From a checkpoint of a small mixture-of-experts model trained on Wikipedia.
Size: 8 layers, vocabulary 8192.
Experts: 32 ReGLU neurons an expert, a sigmoid router.
Training: a variant of SOAP for the experts, 605M tokens, 5070 steps.
Below are experts of layer 3 (counted from 0) of a mixture-of-experts language model. Rows are named gate (a neuron's input weights, with its number), up (a neuron's input weights, with its number) and show model dimensions 0-127. Each number is 128 + 32 x the weight over its row's rms, rounded and kept within 0 to 255. Numbers have three digits each.
Before each expert's rows: a language model's description of what the expert responds to. This comes from a sample of Wikipedia text that the model never trained on.

# expert 33
What it handles: Spaces and numbers in tables. Bare spaces and digits in tables and lists, ages after aged, years, slashes, == headings, and words like National, Independent.
gate0:143172123095129111163085114108153164234102182106183146125156193161059100063098087113146138198143068197145191122138161109105141100087140167096115108114110099095109103104202142122175136111115141167114167106086112114088139126118136103093078084120102181147096112129162122126108132111130169139130137140110141175112167140172164141120143130107069136114154102131142147082123096147162162162157
up0:065124140120177126128182133134117091167111144126116170109183149132090125113100147091124156147133181104095074213131131102180119154157066123156099106114084114073097115129051155130100107096149130124132136099149113173116145140097148039169134081167112123093124116128121155108166091098137079108112076105105155107087117128146100089139167063144117072141137081141193106070130080071130116092126
gate1:067144126098132083178189084134112092157046103116151165111124099102077165142196183148186096133165144141136144119115165151133129151131150125148155190167086145104175202104044066089114130118172085122117133099105119132094102145117119120096145094131089079164163162056146106154122136148117116152090099156094169098144117151140113143113113144053154133105122108130145170093118080093141155145125
up1:171091136125112141114089113141183152140209106155112162157165170141126128115118100155082146075119171183145162116163090133095124137134095134125158180172131143119083193101174135146111164212123187129102084119137167226127115139124136100118093084143095128159097155117176093120115126121109147081132164049124142142119133131140175141099135064117148107159159170173105187167153139114142070120104

# expert 16
What it handles: Commas and list separators. Commas, opening parentheses, and and in lists, dates and credits, plus some determiners and headings, such as April 10, 1967 or Fish – drums.
gate0:112111181115105092092139137147116114142136098163130077206115113105165070107120112121123194169135094147096096154087128105162097122098146162115187111097144175123147145090107095085144143135163166119098099095107150149111112138137076148133117104141134122217143125162143099158107200120052100149128112164142113170159163143146117178192070083141123118155136097161158116119079177143072203074121
up0:093135124102121189125167098134100163166103105106144069110113091182182155154120108093097153131182130076136122100151136130141121158108110222176084112097109089171172066147153113105123155116145131044109132111116153116022104175117105059117109145147124102162122113075149127158076083144131182140052131125106123116149100118105138169140109110143088120088112075145126104128148163148111102155115
gate1:117141129094141176105130170144111089140094100107168149099121169124106146137134110148092123150137082093104103116082122106148110075136155093168067050186116144135130156108129166119082127140150172116135132124106135125098121074195159165145144134126079120235087072163165102149122139144064088138129133170112096168192131166154128079152120141135091106124057089159176045120136113133122179120128
up1:137201088150151112113132107109171138140070090094115129191127183152117133086126121098157193164135138134092149104103145083171110086081080137143127071141109082144161153038189136141116106102154092139146149115091137114154118152157143138160094136033093153177143134136088175135134108099121087135125135173121160180158199138101146119101054089147109142127106145137114128100117160110095054130142

# expert 39
What it handles: Digits and measurements. Digits, percentages, km and coordinate marks in tables, statistics and citations, such as 19-08, 56″W, 8; 9.
gate0:141145131091136132136110083086083092076126090165171173127157100179077142072156084149154181112156110129096100118145113146088138095144144148104154155151103146163100162141126095152128147068123151136150135125100139157056117174109152187155156046102133154141137141184211154138082138152108119155126089117075123145130152164066114124151172178186173149137157176091086139094148093185150099146138
up0:174111198162141128081170089107136128126132109100087127163139157125158144123138106158169189077140092155129137167128211159083134141157132168060109090057114139105117166115132129134147181111071114157118133122090172133077136134117166117115115116108110167100160109126120101094091072121073151107093089133102128065155071145017097110153124143146091089140142140116164161158130112105096068151120
gate1:150069133073087168205140134133104148165111185113182120086093138099105134073100072124147135139126068153123153136149140110107182097162169172108155177093135146114130139118134130105121137107141159131180134111104125179118069098133197149087087134098057152106108132100169105078167090150128106160119127109112137071097165095128135099114129091093115124177137111099200118059136167109090059128105
up1:120158189139101105061141131137097110128098088142108109177129038122119063128209134127096091186112099143134092174111090136089132151106094168130106166144165115122174126126156075121099086152142104151121174151132163167164086145131150160136125177185115095083173168149150098134104078150125172159193044171159102136104112163161141103153130111102087144104148173148136120125122130114132080114179

# expert 19
What it handles: Function words and field labels. Common words like the, was, been, became, name, and infobox labels such as Phylum, Also known, Notable works.
gate0:153070168094084101148164141054132071126162141169129066108143112134126069121113117085141111102117111160119200151123166137127070126101128097152179122121087132135119152141189117171109176152169223088094145174152110124125161074141182152126147196142134135153130143129091081124098116120147093128065127140142121155140092124109177145065135049123100178115128129105134151095155141163106139159170
up0:102125130162114132110084178123120102055156122068125052135149218125155158112158053104068113178115131144097164089094132168111110108123129151151136059152140146103103112123117126174187124146108180105084139128151151132115109124102154091143170121128149124125115155123161171150109103178031103138127128131164111142128089102176111124149070117128080139095120143132097078082159146151059187154112
gate1:126144126129071084079128177067089120165128048151089117144077176107110132144120135096141147154142137146108125081207148177099108170133135152115095167136076196145148122171139107163092158152155171152110073144149145132166147129164114187145150114154143118192155131106120111161139085080112151128063108095089088120129115112114148092113163111154114109084115130088062125107112086203167089084107
up1:134140170178108127136168163150108128090157158123165119095176126126082151168100137122175111095152110146130124142149108145192171155156177059118109160182072116201128062146068137106149115119174136097157145131179155099190105149123118153140157137116169152069183111170142160095095141176133076078125160196109172090120157147133117088128101121123120126192105066111131108112171103124168143090144

# expert 43
What it handles: Word-initial capitals. First letter of names or words after space, bracket or quote, such as S, D, N, B, and ann in annually.
gate0:185117101137089149178074094119150159153088139120144116091121125209112180143052119117148162131165136096126154160130152132156116125054139195180162089123113066095098106108108135109145186135194136128064177134124144150111128060103135111206085138152112165129133115153153034169125139091065110109165096147125129114130123159155148151148133145153136148166129102123097110123127173092116156163139
up0:152106124137098099121100191067104110099113185137113131136114063141123184046140062154151124182095143144113154132100089167139183121111147142163123126157119110178076066109117139112138132163141161100189121131149126125149181090146128124145100100104125145128125109096106162035131109105204180112128126156105161139104109155118177159151124060099119134086177105154163098156127113115064139082075
gate1:086119145066121097141123119137125165197167071132161077139085131138128128120116172108119146074156081150167069113137104124063102121110152170119111160118128138154084121185128149084050125192093150154170159169159146221116171101170123143150062113128108137143128184156145112136149113125130131114108134130084156053124143150177107158127166085113077170148121120160163130149126119187151162148089
up1:126109117127175169130121107105101126103157158097108128139185099128119185110120104164108108117167104088190140131108117158154199117067077125164108133169116066169146123110125230140115138131135149128151110121128142125158115100111151103138090090165116162143111146099092135124057155154159107102106192134134175136094133067165143112077133136088170148068110070116125169012150142088152152144134

# expert 18
What it handles: Capital initials of names. Single capital letters or first fragments opening proper names and initials, often after a pipe, parenthesis or the, such as P-adgate, C.J.
gate0:082123080092170123120137117128133138125087117128122198162069120140121134073090093164128121121104178164094112119148109126104122116092118121138161104179110088137100137122091147141110152080135115103110083174194114118072089076155126175091115089089060138128123132089085112056181166121092144127179123130090121126112133153158157134119158131125104153025156157073109111107107078042129114163087
up0:134098106103118150098177157152186119215123174146127072144088079127147165086152113148132119185134129106063184136100148132088128098156095143087127129101182124084121164073127149148157163139115135082179091144146127154105149081117144184134130117128140192089119096070172138158182147138038133118131110136121168110167113180161076098149127077119122145075121185128095122122116151135127115136192
gate1:146133110129062165148108167059144160168138121119122162112123139128121091117166182095104151154155090172182152148143114162165115180135130119121106108149093148141107157114051135118117095064184175092159117146124127112085126172120100111130136109125049148099172108067101123106193136159102051081113094183087131104129133196147141111112174118136169127113107127100113131084078129096092094076072
up1:111120163130137099077093132154143138133128093106106148127117103114058188072123186128135175185112141132180112120137155128114128029102138191165161086102125104160138138140139075070130160163138163172151113152059099098147102193106077110118198105068164119197132181098087115093153135122158101122117163106156133138149165161168144135198115111072141158133126147126114120109150120118103114094138

# expert 14
What it handles: Capitalized word starts. Capital-letter first pieces of proper names, acronyms and headings, such as War(rington), McC(ormick), S(UNY), plus the w in www.
gate0:122079135093122143153160139072129106121103093148187087107146125150087094082144115075166131095166155113162135150140108176115097106170195155153177169218137109080089077168102149149127080087163050119111154121121099132112160125138094097150105156112137118142140063115044125152130081132081155105135118157139144159131104149108177141138166191098093176098105126080126112157085104160144149103159
up0:116169118146139096116137175063131141136137154113178125124104113135112079114141193136150127085156148121123139155150111137099084174078103133158123064146087115070099104178177114140147151088141088083217205156138097154162097191152166136158128158158114139134097178116139229101103056134160132166171146122124127174137144087110081171146125130143113125128129152155117095094136153129172112086087
gate1:102158058064084164063199121032104117175080100122131133143093055144143146125103094155128104132117120166115112093165155146109134062130158174120118110182117132144167110126160092209134094099125125150139153129134077213093131068099121122131090120143105127120100091139128159095164159171129088185134160171153129153126128091089136123121172116088151159161127121120141136128138067112122135134171
up1:162114126136101119175100140120127085109173119099140166135081140154162161097135143104101139152111143112133107106161087140178107103196110090094161078097084129112120099139071217144090109129171101154098122171170183087138148076141064154154094156132173041082122144104132133145094138162132112078102167126103104151137082115161180124115113162102090091169218163170095110149112137132140094114148

# expert 25
What it handles: Name and word fragments. Mid-word pieces of names and words such as or, al, in, man, plus common words like William, local, public.
gate0:111161143040119099140131165148108124152134122095180119144082110118159079138156133122170134060103130116097129187118196090120137101141122151154082132169076113096132125145192183161130122128111137100098176148086183153086173094185144193169147110136125140173166123177109179109116088138127130129088161119091129136124115156114136175102143163112175179070189148133073103159139094164105086155090
up0:122127158161090147110136102092110096142146128108135172092102132133102169141150088064129138103115141227116082157103091133130136117106208152069124143111160115168108082165140126117127093104084183043041138120107103132085157146099096142088173147095123149083124093131108114122162109124090129098124092147119085128185136104146099116137140173074106079134078163142144180083164084093186121135135
gate1:082120092127103087172080137139118163159127159136192106125140098134122161102127150118129093133141056123088103151167144111142143149113122144197130108172109094128141147157125116073083170071147118071045158128196112197075146113081089122141110185120119135107110198169108098161117085175105115136108069152178160170110162125133157158133107135122139125157131111136149155042143074159093156124119
up1:123141061111109117168113094107143133159113128185099119108167085124163090116110107110145108184154131139162106116155169114112107138111181133067107095174140094127169195105122121087145092089165024079109095135082146163088144172123071146170078132128118133134107144143200140146102139160127128087141098112118158146181129154151168088133132138153181130094107102095139104098178202111083132201124

# expert 1
What it handles: Numbers and word endings. Two-digit numbers in coordinates, percentages and tables, plus in after place names and word-final pieces like es, s, ques.
gate0:153123067134164144151154105089124130125145133165162115115151153161094048087121150089101116124103066140056137167096100230134153039142077153117147178074132112173096134122100120160128132115135115127158115207144148135157149153129108123147088125085137122233144119113080138149126142137145193112121122149146172103116175183080112105102116117151136132144155178106112114082143142114116130160167
up0:122157177127125114118098090152136125127139115101126073148111063139136114067220100136144126143150125162158158110162140198145122093107179100104073078157094133112128057117131119086160176121149114138159120051152192129154146153096126143130101143147153168176080105107095118140102096161091123141124120247146128107161146113172104107115134130144164125124080185099127114080157114072158166138143
gate1:062126179122131107113097123124120186182154135076175148075063139152112078152139100159122128156082110107150162153081155160113132123117115092117120098168101124087087132121136111140113114122122180142194126153140179113183146067151135104146094127214145131206130099089116110154173183160085132171115117134195109128109167163082124146121151079136095123130147154091102097112130110187167185170112
up1:148131142190152165114099117083127046140107142105133117092091119104074164096159095059201154075154098127122175116091132154115113096121157089193111088077191171131150165135149112069109109142102120144083115115156165133095125148153147120084103153193073067116064056111111135088115105128099131105160139157113146114163118110078150119110119143170106169095095082129163108158118092124094130109141

# expert 21
What it handles: Structure and sentence starts. Table pipes, heading markers like ==, list dashes, sentence-initial The or In, and the after a preposition.
gate0:098110156129153175135104127131114109140116165138075120120179160128110103155138107117150121122137089107106088139093113164109118121133250090101108102093103109093114142169136129156112138104132145145147187135091086223159205155138174153146165141155090080169097161139099124133084118117100098075128126163104164172075162182113172134128122089152125161140142130193183122077174136140177067119128
up0:133129098145141127160166121075058126111143144139116101107138106088174094136114180032127088112142187132128161174098116100034123097175146126130196053132124134120122114159125097151089158157168157129125097103176135123108127106136116168132092147080047142113120104092140183126083137140114103152145143114189160086105085115083106114162116103088075150106101141121177125197104149157123146103102
gate1:119112147146145094180102154070203158153139076106145173164106136211073069085132094153130110180097113150095141160102124124115131109095164177194137092164125083182151146101056149150143113089201120126112108111085126167122111061099156133154097131163106113111099149152116086121090102121123107158112111132139112148088173116098109128177120108119138158075145149199119085100141097161112100176107
up1:162163136089153168080125148127133105157089158139098081110129142107150146172141103154087138079170157132090139113099071081143161148094132114116132105115132186127148091107151078154136166136034149107120114166153104119131142122133201222064164097143120138176089108141141117150099140156068130057111138036151159085123133162115107167133096116109117128124087155101140078099177103129098075121113

# expert 23
What it handles: List and layout markers. Layout tokens such as list dashes, table pipes, paragraph breaks after periods and section heading marks, as in taxoboxes and infoboxes.
gate0:122082174082107107156085125104130129125122150109111145147095111116111138159136087030155150106097068166134171042123160086156136130159121245158117103129139180136146084110153108139125100177115135115123062081096123099157113137135119109189111115143112076157170147130143103125103170178060098124125100115101140129128176192160184150150131149108159125134151153173134137060158110160119132125141
up0:110145155128084122136027150108151131142156198185139136151104117135117097142135100181124140120137139170156083148160177174131117138165137103169168152148149085124117161080123134130136133123074146155114145151128141083088070114152123091149125129162129075150119121120109139145110125188131173191116169100119158074081085200174181047127105072095148095088087169123125136090109086166091135165153
gate1:120157104123103091171108120076145164169040108111187121130079180101136112158116142136116118086131083177176102204142198172136113101159101164181127110120064096125121114148110149131088145190097108076124118170053086155150089107139089138106172137093148112121114111134168064100103135184162128136121086136171138112119148127123146143090164170094123136114179168088165139140123144153135189134107
up1:113162127119104074134087107133125157143103123102069121165112140092145168136160141171093107065113148138073126146058136127151091185111097132117102120086159130062174049140129117137078115148125124144138125159142121126127211169105097132060115134135145092085127134177168075083131095118149138095129169112124125201117145123148174155185103122095185159168179149113130110189097148199119156158119

# expert 49
What it handles: Mid-name syllable pieces. Inner or final syllables of names and words, such as o in Nintendo, ate in Padgate, ay in Friday.
gate0:129140104118096133116087144047109119156145162119163122055121123154138129093208099155113078112129083157100130143151105140116125090144178104140130167102115079110144154112087194131139152165089163143169138146107086160128113107151147129153123134122193121160147092179059128093134097123139099125065116197149135123063110131152103087104149144102115213192106050085144149125139107165097113110181
up0:118090115128114133191129155085091140092067103082081097123120162119149148072107166132200120109143062143138157176154060152123150112147129156066055105071124152166157083167153131152169155169121121113098140171122073093134095160136110122097151159149160146148122092126108070210142098173112116109060134120175130153145077097139209112132122107138140120153112092082147115108122095141121131156125
gate1:098181099071090080141153173142127134177123185113148144178098138113147166084158132157142076082157078151122123069102131195152120063066170111164143121108119115115148177113075176129203100099115076138188111121104184155134076110082136129111084120123104117167092144132140122117104091136119149094146144143083158129132070136147147111173185119174146156182153096175128124113120099132163163139095
up1:163124089160109104154160138105113113115114091166101117138107155107090125159125140134123147208118169132164158119156147114141158176128124172056104140122062098143152119099125046160168123106201125124168068072144114070141159093142141132130112146081073056127155150144114080105110097099082142150185059092186167145111103131146137134144183088130116086122063125141179155108152172148128144121147

# expert 53
What it handles: Mid-word letter pieces. Short consonant or syllable pieces inside names and rare words, like k in Nitkowski, ub in dubbed, ili in Tassili.
gate0:172109131127125158177156172107094137171116146131205141051154093131150130116119080211153151146136087141092114101089085143089142148099111154093157153158061220190128139151080144165110132094121166139110138122147164171154133119177205143110136161136147120106081154145187120151099166129095170108103142101136148116123118160228128121169155137115122128151148095127141103157128087138124077109099
up0:169130100122164148156108127147083119100205136158091140056166064137090112088154137118151151092132064171133150175098111152156117144173166166167110099176115098136125110089131179096116167152138127182079188170135133136193133158105097139158137159115138158135105164154074139153154132127142144123153206153148134120161106113140125113133186093124113193116210112165073125137159120131159188094154
gate1:136085145103122079113180100088152090109095093153077095173131120121070095166113079165161117087182135082134170166149146145121118105104171114142099197158088078138181151165132140127159130117129096105138114139134093147118125139140184129129075162186143104139092148158164121116119091104111082115082075113153142109140099097119138190151137120148137148226164125217170085087137128075112145118089
up1:118158113152154127173139079133151181158176098085123144156185127117101169118148118089151126178173179150125121074139110153168123124143129175157172142072129157175118137082127135170153101128133195118078106107168112095153063068145153140188164141111101141143169148120120113111124118132109167141180176147123136170147106133151164091180092213137116159143160139081112139200179046144124124156127

# expert 6
What it handles: Word-internal syllables. Middle syllable pieces and prefixes of longer words that take suffixes like -ation or -ing, such as refer-end-um, Post-col-onial, sub, def.
gate0:116074169161143108183070168066120057137093092130126124186123122152145136099115103169111130116109121080091086200104131117081115147104128160125156131127085160168115185103165134138140184180119183112123140071081129128110105112192195101166091165147149130163116159091146102127116107144115150163165112096171119112134077105110098184083161115177155151145139151144127103113185117181107143153184
up0:111164150143151168128097170174118091157139045166107144120194085107174128113091109152077102124099074058073160126189119158154179095108123122116124101125124181088135150131148094098165165168091120091127134135111100122069094122163144068136125186129155118113104156099159160105156114128106145070119143077152133115150101073115146138175147146156156069178146114160143142067143157145134154107202
gate1:125106135098107186119115062169126130152100157137127143084099147192176094074164119154158092174095114170160168163130116132147108069129129168146126136155081153103066116102133130120153167122153133171139160195121129124136112063196175065135089127126130104128097123139133092100173136127143149134152139129163167094083098091143136059185131135094089109175189159109107171170132110133036146110133
up1:155163150189153133063173030118073144168133069082134100083116115151120196136171126188149161159090194187120148134132177098140084118105123131140162176140150140155048093141095130112081142149121089138114087147042116169192130123109110150165156145092118140140112132091153113127136100123139123147212093103143087129156116136072109107163144154126113135119123138130128145133104137109128096157126

# expert 3
What it handles: Mid-word name pieces. Short lowercase word pieces inside proper names after a capital start, such as McG-ill, Car-rie, Br-est, S-uman.
gate0:134123165131095139067120158105127111151085136158091185103107152110138110092142200149138095147122110151159111108114110168154116106083139121168144119187121142143152185156117166061087171205169103139139142141142100189147170107103104187104148167103107062185177148204131135134131110122166117141068078085139151145095162109149131166133138170106161170133184122149133131151140098096116200136079
up0:101105117117121150186137125150112131125078230141137155094129117095154136111127146193158062182132079106109197103118107175094127104157098193098073149187154173152124189091145133117112110156098122111135085134106146130099108151085157085135115107124138121130096086174156134091054104160143140118078078152164118131081108137142128057120177123104156198139101164139139158083165134136145113161117
gate1:161115148090136107102112171113171169195085092137171158148083053117110136083146120131163156145153079161173103095145099108128109120134165161091150105123076135130104158086142147128116190085172182070123123132121103208114146100136117114144096079207137128161145168155153104071136114105104191102171126133133100087151147161143144112165173154091146147149157113205181146155153125109089153118095
up1:148094095143115075142164150153191085167141123059082175090137124093147127108159102141093134135111169145152120155057085117103177134108120172109144138047117097113122131127086104134155150136178156079151125120088113160059133119145146144149137067110118104164131177074148123159124118105109164124111119162115128080111189168109157126046174114167107132113091162110182136192089149146129140078188

# expert 11
What it handles: Commas and periods. Sentence and clause punctuation, mostly commas and full stops, plus closing brackets, quotes and clause-joining and, as in "California, San Diego".
gate0:146141130140121085121188125123096102133122098151124134125137135140070100201153177132142116116092154158081147150082146101115100165213166143172074128103113148107176119206101120087108148105116153119159140125141112168116112117134067106101108121177135090117109184070124130163113096154102081049146058159152180166086086094139064131149140140191162132103111127072170152136177106135119103127110
up0:119141127131105138141112105088117146128103153101147172116135132092175103160062186101093096108171139154108136158141175158105128040145144099060094141153140104131109211045169092092094124167172107088117164136149128148093120156132141194172126120103099129148111087145134178120094111127135151153176164167164135124133172123107120130134056125109162154134048086165110092112117164112143178142064
gate1:124141104157081184124147144126095084151096105166113079097133142153094168077139067113135092137093084075148096148106147094112122119149105159190133150098144133097164135167174144137171169169091079092186100125123127177132134094194148070123122126112110133112110188112127119178150160122092168153099125142120080077123144158145170124063128169166141099192155076054155150160164157090081124128120
up1:164124095133098139205117148056109133070114078133101164098171110107111134137155165103165106118119088091113102118147141144093099168166149092135131102056103076118135164106138179170086155107088092133128075129113145209149130115142161125155162122147190131136111144141161059120177110101108157138077206151141091190120087081120128140116113111140064075113176094090128126121104144121154094089107

# expert 22
What it handles: Mid-word fragments, sports terms. Inner pieces of split words such as umb-rell-a or Berke-ley, plus sports words like team, player and Position in infoboxes.
gate0:117090095169110074175131095163083082135187135145088151164115181188085127114082174066104138141143101134118106108070162104096096141153145169143168143116160152128129124181160134079143117151157180145082113096176122114162147139142114158127091145174131134204106149141150074118125155085148089141115126105192094141097102151067130110204175125098200160152155128128130107155108166157136178111141
up0:074178117085105099146091105047184162133076117151198139101098095110088120130153075161124128151169167172156093134214112141112153123131197150177105114092118115110160114087189077135121126161146125120154132114162124096138081113108154157112136141083099124168173097125156140173143164169108136151082163141134075119167166141202085158114097136137115141109097147079118143119117174132127095181162
gate1:107102123069120117116127127150094140152136130105135131163132141099162115126106152147121107138127126151129120178108162124203153078103147172151122077122156126102170137147107205122135217132126158113143076126089127071091129067103190144124072136181145050228120110120133089139146156083119099112082109093116065154090123173118138130136143111106095121110122190168143121155181076137124148188089
up1:109134184108161118100107152104135061113096089122073081150122117106123153131123110147138128156097154157108079137101175123111132123077114138104136080079104062074141112069121157109131175147154075137083177049179181123130140152178100108135088167089139184069167157140171118122133129176144143130101130106147153175119107110108106122169120055076142107178113154138113175192089112147145165089127

# expert 24
What it handles: Structural punctuation. Table pipes, colons, dashes, semicolons, section markers (==, ===), paragraph breaks and coordinate primes in lists, infoboxes and tables.
gate0:082129063118131067133165213127142136147111154122129119143169111118137125117147097176093140089150050167156115139138157157091183075122160161136077134138127122110156181088108187066082094131138076118133121159146196129156116158079164176153145173180133137156130039142143138153182127138090146100102078099182128129152096082141173103146142108090105128114146169165166124110155104132130106118107
up0:088150114106109150089182098154162092141097181143082148110113187114115082180072135122138083086163113088141114053202163140127171115120120158151110170092170093129109161197150168162139154122076112171166151168141146152092077128144148171162130163129151136072118110152136105066148118167107172098105138110097150107102108215136129143081115098170103152134161138139206112128152113134114118120126
gate1:175110080074125109118098041138154056183185100098146109079097104150088120147114090118156122132121126151148170097123159157130097091139149192147121090140097155116130151122112110078087140133134058106110141150123132128138175082142162142162122131155110111126081095070125147079132103098050165124163109161140102115037138062073144150103096185116143150170125162086129098082118136133146105122156
up1:115090171126135133101165120151090160176092081159155103162137138090134141107149085137140159060072072124132091176181119058107154112135094090130128198066116079149125130156158088144160123118100122190134191074130152155124161122139072168168106107118150135164114133119093129150161133119142059141142096146115068125119130073122129138148147104188156151110130184100079135097100103140142202138074

# expert 55
What it handles: Digits in numbers. Single digits and number pieces in years, counts and statistics, such as 19 + 94, 1 January, 5,929.
gate0:125106097156128100099137177067160152158188104152156111141126177072148133111095199181095163081101093128087143124119101187121136101077099116165108139121122115183135132164123165109110075155151123079134167160109157183128124148113072146151150129178162195097235099159093070179154135119148144143147173138108150119148142089070098133140125099158116064114152160150109122144168116110117157138124
up0:122133120084061078094156150114097099083116110176067097120123109121148189120158094109203150170082081155141100144200141148118188197136177113099122128132102139115143157120150068114093157142107139150098127045128141099102074148164165171118132168138088130190112103116166100139095128120119157079104110117079127156147124131066144102132078145182111140098114101117106155164100110182148111096163
gate1:086088102156100151092087152073156174136106115051126110104110163158154128115156128127132164166096117112122101114149146128112123124066117067124111158180149128147161169092158125091163160146162097064135143109147172156126089160167157145129157091099135154096224046157173152109130153164082127116137104129129114112147119115174093159179109130186180125191165087145138178125081098154126146076103
up1:089168083123124106106161098071090093107128097114122126114099116146147176197123052185039082107181187144137149154103122204117103147123154130119123155110120088125107069150160126128163140142141159148078108158107107057168171113128129100141138092128135128144102092098181172148124105127129142179102158088056083110068122093138100117136136147119117123171104145080117132099115208156141160125127

# expert 59
What it handles: Numbers and measures. Digits, units and table pipes in statistics and census tables, like population figures, percentages, km, m, plus place nouns like area.
gate0:203078054127172060098128088128134151156159137129157132157175087108108112138162153131163079130124125140132154140099099177068112152092110163145100122117132129094139123126084131184102152124166105113087134133091213121129148193071150188139107121137091149159174160128130117143165100085140172106106144151144123146083140170132074091106121149191138232152132102130164128104107157155127164129172
up0:104114062099075108128099085157097163141158118081147137050151095226125105111137183137202144114107138124131121083137174098083091127094082182150121098134111110149089099113103162148082184128079117107143131095137107161098126187146121168067191193072104106128130082142110089125146195149095152110117105119124150111099108126127088145127108116125158149146134128092111133094122160104133102154061
gate1:101140103121105089083091087093094109088134090144135164127155096125126149092158140068211122106116152087112142123115090141110179114095184118126089160164172167162084125146133119091102081058114141157114097120110096216137127058158144127166140167142119147110204156157152160123156100107151139122077147132068144152129115142056150096148182149084165177092165084111135139155099075127135142125109
up1:096154120112126101119080150158147139146148070172097090119100106121145100126067140125175101151115091178115126110161128076103144126171143169063121213207101082183140115177144125122136154117116101101076136107183157159120131146086113149103130097127151074100109130146147101158179124155079202183157116116074069097104142121082162171074138113087167147152066109120124139096110141107131093112152